config.toml
n_layer = 13
d_expert = 64
moe_layers = [2, 3, 4, 5, 6, 7, 8, 9, 10, 11, 12]
normalize_top_k = true
balance_loss = 0.000358
lr_router = 0.000707
vocab_size = 50257
norm = "rmsnorm"
optimizer = "soap_variant"
beta1 = 0.95
beta2 = 0.98
train_tokens = 368200000
steps = 5619
dataset = "wikipedia_en"
Below are experts of layer 10 (counted from 0) of a mixture-of-experts language model. Rows are named router (the router's row for the expert) and show model dimensions 0-47. Each number is 128 + 32 x the weight over its row's rms, rounded and kept within 0 to 255. Numbers have three digits each.
Before each expert's rows: a language model's description of what the expert responds to. This comes from a sample of Wikipedia text that the model never trained on.

# expert 22
What it handles: Verbs after was, is, were or been, such as located, built, released, completed, died, born, named, often followed by in or by.
router:168081126141073152160087136153130133141120199097141104156089119135090178125131134099098136174116100187157132090128113114120163165082151129110164

# expert 19
What it handles: Opening parentheses before unit conversions or glosses, plus list hyphens, en dashes, quotes, dollar signs and coordinate symbols.
router:131118146103132087057143161120124151179070077113151108095154089176174067117124197131187117100156181102213101089082172141151166040100101125126119

# expert 37
What it handles: Final periods and closing punctuation ending sentences, such as ., )., ".", plus discourse openers such as However, According, In addition.
router:200096110132130125093139099104119113096169191160110108127162106121127108116088110143101139185166125193104101095178148135111128204129122103150055

# expert 34
What it handles: Years and time nouns ending a phrase after in, by or the, such as 2011, century, year, day, success.
router:136135121127096090125134064138141116090158136146133103141060212108174066141136156167111141158150075149136195111074190095076200127191141102142133

# expert 18
What it handles: Word-start and word-middle fragments of non-English names and words, often Italian, Spanish or Slavic, such as De Plano, Merone, Pesquera.
router:111087093074176126161121147113087146139110149202128145153155098117132110136151081177150134166139090087202141112122132137111121102076138181140110

# expert 30
What it handles: Dashes opening infobox-style list lines like - Owner: or - ISSN:, plus title words such as National, Royal, Chief.
router:156190135136186157144119135161169150152097134122117103152132144131161156130131153118166147135142132111162104169132148090154100152160124097116099

# expert 15
What it handles: Words in politician and academic biographies, such as nationality adjectives, party names, politician, member and professor, and nearby articles.
router:202178152097112134203080132093169123132102119106156173117162057173098186172117102191128167098129149128105157136100121172114140141126153109132136

# expert 4
What it handles: Content nouns and adjectives after the, and or of in general prose, such as water, health, political, music, development.
router:136177173152145158150173160100124125114120131147139142210113105189146085126139182088120148132090087138110136121133070115079090104109146107145164

# expert 10
What it handles: Sports words in athlete and season articles, such as played, match, scored, League, Cup, round, football.
router:101133169150137146080122121125130127080134028119168127091172096107110121107072181145126110135128123151092116160157111115093104118077132135123140

# expert 35
What it handles: Words in institution and place names, such as University, College, Springs, Birmingham, and asteroid-survey sites like Socorro, LINEAR, Lemmon.
router:110138123095105135157187172149069162086108109145095176173154094140131192158166143096117174170094082163144119087140136122122170133140100163104101

# expert 25
What it handles: Word pieces inside titles of films, songs, episodes and works, often capitalized, such as Best, Night, Love, You, Story, Eleven.
router:138099085153161068141146088138105119147135161112131152141159131074082145098164144120124163167170097083133154187137097129099089176107065118089114

# expert 5
What it handles: Opening quote marks, pronouns and determiners in quoted speech or interviews, such as you, I, this, how, and "the" before nouns.
router:130133120201127076168154137107120083095137092148130149111147130056077109133146124146115107102215124085101050167094151145140115115163066174116121

# expert 16
What it handles: Pieces of personal names, often Chinese, Korean, Arabic or Indian syllables such as Se, Li, Hong, Abd, plus object pronouns him, them.
router:103116093067143142124108097132178135122111129118129174150076085050082079117175075137167074111119094131127139063104148146124197118140134165104100

# expert 27
What it handles: Commas and closing parentheses ending clauses, and sentence-subject pronouns like they, she, it, this, who, which.
router:198118118109088132131121106083142111084134135124081089127095163122190105173122090202114113079083133166153172132091154145103074116177134197135131

# expert 20
What it handles: Word-final pieces of surnames and Latin species names in citations and lists, such as -mann, -ius, -ova, -owski, -ata.
router:079173092071170162100131116079086092135125175121147099095156108111109136158087042183117139151167092158209146169110119095097129150087128169132102

# expert 33
What it handles: Field names and line breaks in infobox and key-value lists, such as Location, Born, Coordinates, episodes, release, type, before a colon.
router:169075143092095163182095112147127160114127174111147133108120161111142176175097126069137034128098151129089124089130112136056098091132149090150134

# expert 14
What it handles: Section-heading markers, table rule rows and line breaks, plus word-final pieces of names in title headings and infobox entries, like Genus: Bourbonia.
router:126183186120123146187107098182121120163090114108148160124175103135130189151134157138089119094101148076176124074088131100137106094067126147130165

# expert 24
What it handles: First pieces of words and prefixes, often after a hyphen, such as non, mid, un, re, sub, anti, and capital letters.
router:071081112080176056111142173121073167155099109184145101189139165070136102167163143100143101080084097060088135112139171130138150110105134136176091

# expert 21
What it handles: Head nouns naming a person's role or a thing's type after a or his, such as politician, son, actor, role, contract, asteroid.
router:153084128121100156133101163116161119138116147150149108180095141152082138153105121093133174171087129129115131130128180176112166093166149127116108

# expert 23
What it handles: Prepositions starting a phrase, in descriptive prose about animals and places, such as along, near, through, into, on, by.
router:063142166127101112094158120144159137173160106185141124120104190166109088123143137078136117095160151098125159167157122123149196142105089121131127

# expert 9
What it handles: Unit words after numbers, such as km, m, mm, feet, metres and minutes, plus MPC in asteroid tables and some verbs after figures.
router:052077143154166157072158138094100140129131133159149091091172106104172122182166088112137122087047138155144178139200159145095155157078122140187098

# expert 36
What it handles: En dashes in year, season and score ranges like 2021–22 and 1939–2011, plus decimal points, symbols and verbs after was.
router:180124130138130120100151142145141171070131117112141096123171087134146143088168163104155113176105163124112150076129101090143166197138108079056084

# expert 28
What it handles: Prepositions starting time or place phrases before years and places, such as in, during, until, throughout, and of in summer of 1872.
router:142162113174136154160117155189129107134111161115136107114133111155092112125144092126105118177153147121115125153093131125192143156144158093194180